Experts of a small language model: 44.9M parameters, 305M tokens.
Below are experts of layer 4 (counted from 0) of a mixture-of-experts language model. Rows are named router (the router's row for the expert), gate (a neuron's input weights, with its number), up (a neuron's input weights, with its number) and show model dimensions 0-159. Each number is 128 + 32 x the weight over its row's rms, rounded and kept within 0 to 255. Numbers have three digits each.
Before each expert's rows: "mostly gets" lists some tokens that are sent to it at least half of the time; "comes after" lists some tokens at least twice as common just before its tokens as in all text. This comes from a sample of Wikipedia text that the model never trained on. Tokens count by the router's weight.

# expert 4
mostly gets: " than", " not", " over", " been", " that", " to"
comes after: "ed", "ing", "ated", " in", " it", " was"
router:104173146120113085100074104126150140096113134060159165143166111116103090065148135126133130114106121079166114125172118042185103143100136110127113121146116081102084094121139103161139105073127125085158154112115108111079160187152146130154155120088122105140105128128082090125120171104122131115125169105114093155157139146074089138140056085097147130105148126120087130087111128063124126153108104080188151137095132099109131091091150217178109115145102177187043126073204118081195142121132122
gate0:214132116091156103123087139177065124098087201165107203126122082119141209163175101136140135097115178147162094077122170110173058124120127130139142155159077142108159100157123126136133143105132072155102147140184128116135121180114096152169109124116143091122131151156104162074136121100113183163175175076153114172102174108112114092093090135122114128098126140099168162098168184115125141116125076076093078100135130089114150123098204079134124073165116164162090135105144128126107160126124160
up0:113123107124151102181094109120078166145140172129134115138166141127095079138099161122125126122130131101143132098165113157124111170155124120156067075069102138083089166115111147119097177159087092130137134178133128137060150156078109139139113111113112091051099134174083086123159170136075118087134091115103086148128086133131137168102094132178123148183127102176116104129104117149038089058167058149142190166090144129169116134087109145160099180115189112143115092107101139079118043179108137

# expert 6
mostly gets: "9", "7", "8", "5", "6", "4"
comes after: "1", "0", "9", "–", "8", "2"
router:107125081141127131143176087210126173089076095113177255076165194163122138071157130115096110124130137135184090184104090135127128136116097159157123110156102096131112164134091087154173139105118129175113154132111129175120152100143109104099085108114153072131106122144168130113132118135110139123162144173052141195185087100043133106122166133132151122081090081131128190136066154122152154105192110164093106134127152116117126137101133127103106120134175091156114125094084124117100137082120128
gate0:100154179139107093152119160150134126123153160162113113084153116129116108189145114177154142153126132122116107120124126118157153146129134142042126140116139204135084174118141146147126171153087094104110105105116155184128141144165103167128093143140169145180143195150135179095145064193115062081139096159142117129129124177181119146129127123153120119131149139119153141144102141113087141112141070212162033136071111143119148116115113112149182135133132130149061234138061104152084124152076188
up0:117196133111089176142134142209144178124145102129162145182151119152113123088146121100105133132129149133113139141148151157151140141130165133107065039159117142069137099146128097069183072209163198112159103162107091068194148117099105170126078069073127127163154132098114099197094150139120113126125127160163115115198106136113149153141156105122110099113123128100150095179212127121101113138108133114101162077142173091102116159182116102162135135142109136132092114152095152117164092120162070

# expert 22
mostly gets: " sing", " comp", " imp", " sec", " En", " app"
comes after: " the", " in", "her", "a", " a", "ian"
router:100127099114123095125171143144153129160139126130068098114123101111110159109127090177185148198124170141105153190164181149073085105102144152146132117137087116128155192110181152161094148140181173087137116064108095175144160124164105140139127191085090200141164110086142120124147119129147127106093134138175123150089096200136087141147124166119143103157163098120135122138078108098098173096117170138151147105133084118177174164079144106112174163181125192161186188160102168151094122096167168
gate0:120106164097135096076107078115042127111057127079130095150083150107123068138119201131111082151057126139164077163166106101141132115132105117147151120156167107156155179135140107109115144167133137120154154086136115120102184144108086104107104122144182091080130114168039169102130182161181114122106141109137101122161105167137132159119167100120109145108119091120125136062170138083142137121154108124104127084079183101114125117145069095193065087105089129159149133102151069167123139085099071
up0:070175138097093144145110137136149206138183090159034147165136150146143139165144132130113212101173156114073121194101099174180136150160113079112162143123116118108119114100106161121182080119117111144129121177096073130135119086117191133151117108107118139102186111143117090146162107131109183148135116110129153138160185102138123086088122100153139122169113112102132152159143139105099084170104106115103127106106199121106118129144138129083175084100121039092155175124099192056182122133142092

# expert 18
mostly gets: " .", ".", ").", " US", "#", ".\""
comes after: "0", "4", "8", "5", "s", "6"
router:164193107144116118122139095144140122175181140141109084125129083154137165154117090170160125183132096126089108203173178171100093140072125142132181110129142136127191116121133172121134174129121108095169149114180079124110159129134095092105163147111115171133091092085139130089147119108119125114099095109142087202143076192156089097161147169094141092164128082129142091115152125035141187174181168148100135078136061090161156108107172106142154167119145198156162170115115121130101133102163138
gate0:135141111074111101123078176156124142167148124178094130162134101174096165175111117135137165106136098091105145121105088119078122143094129106121145133129115124151112092108102078148179155186098117117181120067130134140136132114066089172151124075124164117156118114177086137089130111078135101109107073113102138150146169067109158138142124092115121068185149089107169077098110119075164142055140102208158125086143143143091129051118125129166052156159136106152068155162186094153164151082086132
up0:146169094138110098109109124124080130091128119149110098118134131168115197148134148061154141181151108117070133142084102094142121099109078134177178110093197184102140078175078152116135108137149171176180165149098148126165122106164097091107095110091154093133135169113056155149097129133166141121113012118160112178146140143101127116181106167156136134089121078108093100113107190145105079107084115075092107097106166138182109123124132120124083103065154129103133153119142072150188130140137099

# expert 7
mostly gets: ":", "em", "→", "):", " Dem", " including"
comes after: " ", ":", "ation", "orn", "s", " name"
router:119143133135078189096105061131169136166175107161114094097176092119131155124127148163100129158149094154102180035136154122148136106175172121100136153201114098168107130173186163070070109085137180082091131128124091214117182105127096153173139109133102162164104115103117086120111113092110133107122103152125103175112146140130153098164107161150108112152148104188143157165135163141148059113149137166136176132205170101111177110158110095145135150145151203101163149122117097124160160108117124
gate0:156176150137115140122079111131096133166164127118084126151115120131090131186091155104133088159145157092087110142183093133088139153192132081103130188110102080120171084178069107088114164063085141090166182185096125093177209114169122178125178095059109147105072128141085118110113105152125149104100122104117075086101101116139118128157157136107139175128133142106127189089092078117114084188161177105083166114108069152076081152103140114147143156103122104110081089120124135128119113122140117
up0:141091136121158124133167181120106123122131104108064124136129116102142176175150108097102130151143098169162131127170141079132119070106106125071102120140118105079108093155098170202106056119138110207192117112119099162098108139092172127114088096119125178078103127168193217102133181094112122099166127139137087109131063160127162106116121172080173074161102093109104166104123108117175079099113135151161143144173108140194184138110087156112114139113139123167114153140063148090124172161149130

# expert 10
mostly gets: " ===", " ==", "\n", "====", " It", "=="
comes after: " |", ".", ")", "\n", "==", " =="
router:114129126133241067104167130118166120097154099152146118144157123092107128060184101086193129187156153176107153115143135168098139091101153130122188083097086101190144122129131144139083144139139139108188143125129102124102167157137087096110119120094100144180191141088124092139105137161098154091107117119143107133098111166122132120107164141163177156094132183087158057184111196096072121101151144147091125140162085073145140079118103093080125118149085135162143197131150171100138098132144148
gate0:076152134130127120081153114117118109118135135152180071119137163151115098169152109142129095134138120097099118116094098174106114130127091125089152161076131146099120172208077115113163091086177098162134158199115171081102138135088162101209178095103139127106134111072168128141103145099098151105135167094094068167150092125092160178141121153063102133111110158163137147119149136039158135131068121138155173125140165158087118123129072088196098162132122188105086086170124141095138117156195144
up0:129106160135216153142083144132166109136137144111138123161118096133180128042175137137089126103088082169144131214141143123117050111159165162155114105143171127187131146121069162135170155065184122130178146091124150116063143157162144104119134120128150060127072146128121073117149185137151133114118182100095124134091143110143112122218114125125160145119135126119083164096131131077131128122159125113117151206119133109087143168167088125158108147113124114196148105113144193139121174147097182

# expert 20
mostly gets: " |", " United", ";", " Ind", " fin"
comes after: ")", "%", " ", " —", "0", "7"
router:116193134173074128184166141099128109163105173083110102136111111125139097092184147097131102127131140174103177186179162102148125137087179167066089136136044105087124112095070152082082164144115175179131130148117106173099118171170104156132155080112159134192126120082116117131192125148105140120130110108154163112074179148180099104116114180185170175173153171157173077167137173104123179076113102112133124128120092077119140131126142109158099164144088150142143146099137154108152141152119141
gate0:181138110155112088185164092172143104131121167187125104151131129158082175099129124131067104106129132092116132131103132104128147158157096169124108153140086133090088042149061066155128138164123102139054150210138098142121127108147071102085053126157140100135202167153154132101124150099109105137089076153133101111106165058045120118095163135126155116132109147152168098181125099159169159118134079159085118115065101091133134119157150118147159092121125144128174112109133098122092108185115172
up0:133137096172080143093102136125069117179054183179178094117120222142134132181176147134140113164102160124137153176174120178081150129159118134124172135151108095097133100176104178150161144155185125094128139165131094123134101162064141091097097144116135120089050111125151115104098106110148155148109097089108131204126153166131096150154073146073095102143140138143157136137158106156137077137138102127163141142175111103141104114177113201138154115059170127104177112137138130100160108130161206

# expert 19
mostly gets: "am", "um", "ub", "om", "itle", "ip"
comes after: " T", " t", " M", " H", " m", " h"
router:119091153099165148113187171100133127091135127111139145197103058126094152093089090112149139080063116192074114042169111130122123148133082075196160129126148127109090165110160120174154074167057121098069201129111167152132134098120124146100137114171113149093149131111119118120086099130109072130107086127136109107112071095139127111147151099065192088114102126117169195162155097172123107112150139150171122123151155095143138098167174130104117136084148085070159121110172159131155155137110123
gate0:151162110192139054126150128064099142163088105159071116089092096169150119160145129146180148099081145149122123089131156092172146116125139143116126143156108136201108140162085133119107092146143142109139173113132197185191088105159125111074104142161096021099157104154157147108080127127099130100143132141109134099147096113132164134143101188072146116132110110090150163097152108118089095091179112149067083132105155150148109086189105123110098155106111136144114161219127137062164113091107149
up0:086077100124146139099092131103095156141094141134079111128212067146128127155152134185096126186114127125196090151160075154140106119139132107145145162139108094153128155071098143164069155139134154139103106144068119168178118107086189139097088151149127142121144101125151135166203179097152186111120107131168132097082135156038153122063125182154135126088121146162156158100147126071115104132156104146121158112117104066147123142161192071119124131122176149166139121148137191147114130108179190

# expert 2
mostly gets: " h", " H", " bl", " ch", " b", " Bl"
comes after: "-", "==", " the", " The", "ad", "ing"
router:101130080168119157139112110122118130122156132136131183071105142157111126183147165134117177108141136134129090177130119134123098064093127123118138144117110181127118052129132177148065125127152105141116162099127073168146125100070143196104133165122092112151210163189150125108178095122072171127125129076120172118131098110171085072127065141121097147108135184117137131177131211135122203120080137146145057132128194117087134162074093136149119139139159168163122133170126147126160107127070183
gate0:116101199153105118158122117166104158180081149171104181122175060156079141126149051116109128094143167113140152122150136064159093176157119169127116121129124142113102144095084117127098114102092140149171142104070127100144128127180161181096064182143069122126142107145164119148121138115117120099117133127099143146133160159052100143066157183150187133168075117167104098160126236128190171082113134154141136125102129164182123089077148125111109151112161118152127155142131161074127118099099154
up0:098114092132110131108092141127129114108104122134147080130153123208169100113106158118162095142124118168166170081166123155123138151154116093155111081138125126069138101076170130124196060090130119104162072082162150123077176084098096121072147116107092152157147134123129163151121109134151160120118144131153115064051134099192106139109164108107141150138084142057099146078142079153102117134080092107028118135140116100149173038175095121097105106128138123065170143130106151169104120128171152

# expert 12
mostly gets: "os", "us", "res", "es", "ers", "imes"
comes after: " L", " l", " p", " w", " st", " d"
router:152131113119155088095080077120120112052124080137152133141153158117090082131130120122159113095078123095117128111169108164206153155128107153149161069124189117072163117172124135149187160133149155132105113145105180154079199135096140121133108095085114119078137107121144158151102099077155131114100142188117081150084115222114142109142105103204088095068110140158128116097124095129159078117082112082131074099150074170104105171160096131148089157146113174134129099143125089186141163175129124
gate0:109161090156155141099161073194135093118131129108149090073103138108085084159179076137133109070123153113143129080127090084164202073163042127146128113090104145141122093110134183124069170123109120162096161137141156143112191148119133147115121128171146142087113168128146198080122146083108163141112172161116108109090153141083186122116112135147135184199086113125137120171096123151111140140130138086131138058061114152193121096109110099114132076093117158125078158099104084151121141168148089
up0:091098109156158108235144085129132169120162180116118147122161106178110113145133120149169180157059192117056064120100139120171069172113119108107129136153172097157141150129113108122094089076084118118130139151171128111154125111125144085150095152134092096099101128075124135228098139143138085152063154090166112118119133146086166112080157116126128102104155116206080169098176161138175148134139112162132138129104108155130126159103160094105101074106105069137137124092118115157100083087158100

# expert 11
mostly gets: "oc", "icip", "id", "ur", "ig", "uc"
comes after: " S", " s", " A", "s", " a", "r"
router:154151116121149187085142157132161210155172150165157138143145161129166095138184098134201090075162148120140151123148160071136120097173119089114139135089113147148102144072153069086132155122108117144099065126120108154117096115109175143046098138167147119160141152147108133167100129116168085118154118119145134118164189099145140097103135129159069142157065066144168093103140124137132048101162166164101119150135185121132149178153142191097140116130162049111132155143102164172144172115096078
gate0:137156100102149199161144136113136135177164109102126141129143147137140107167182090063095149164099174116160146150115119143122158086081131190078178148139084116153108113116124145167127162087147131156147132186157102171168061112093167128174089125131106152172058093140097158047147149110146131163141133116103139140104102117121152064092141117157111087165119111133119108074098214137123145183134150043119086142126123080146167115062153136131107105124173112115135101118042155105170082136092134
up0:134140156142087103101109127099130059091153150171125112137113098137103127112054103139136129176085137092134087124137121074119141112161171099118172166165160102094156112166172116128098100175183150145129101102182158128194127110121039162189151128117125174152108061081212122109181164096100133035149152118103136086098100124112154163167161128130151119117141115132098113094112098125164093116121108127135160127098099176117143172154155108122161078103140082093088186152109086114149101111128049

# expert 21
mostly gets: " re", " city", " head", " air", " Air", " after"
comes after: " ", ",", "land", "ia", "ation", "am"
router:145141167135138107149143095147096138184108116123087097158119105181115152125158080155161127170143141159100125124170155099121078099122131184143079081155180103116180140105133208180136125120162183093133127099117108139185164131157092139080075189075115173179173103104127125161163122173121199092129134117128119123092118164112084117197116153094116042139120157120116110136078091162130220132139186098156133107138116140157158155155169081086135151190144126158172137145166130118080128135141153
gate0:155140120115162189104165083175124108160127129147137110176062169093135107140065119166119112102113133154151133110132088158182109209097100146038120127143156149099111155208126162105132130052158152090123138181176087174141119051149180126150116074124072140150158155073120133182120166122153119115097125145099153112102068134106164124147112138121087116129102147156093180147163117116099162136154152126116214129145143121112095187128132159113179161155102085109136186136111088171133145115139152
up0:064114060178160095072125147154134110147145107177101104132142144172104118118094116085109143127142204115147106088155138127095084122117128055164095114123160139124140097140149111158123097123152241134174104172126068139142150098112112112125142139095102066154122126094119200158106132126117137108186109092014146100138111125113148182197096086134153150174123107138114105126134148132082120119157165081143101105157162159084102117089144117161125083176095095106108144093099115125171129103080172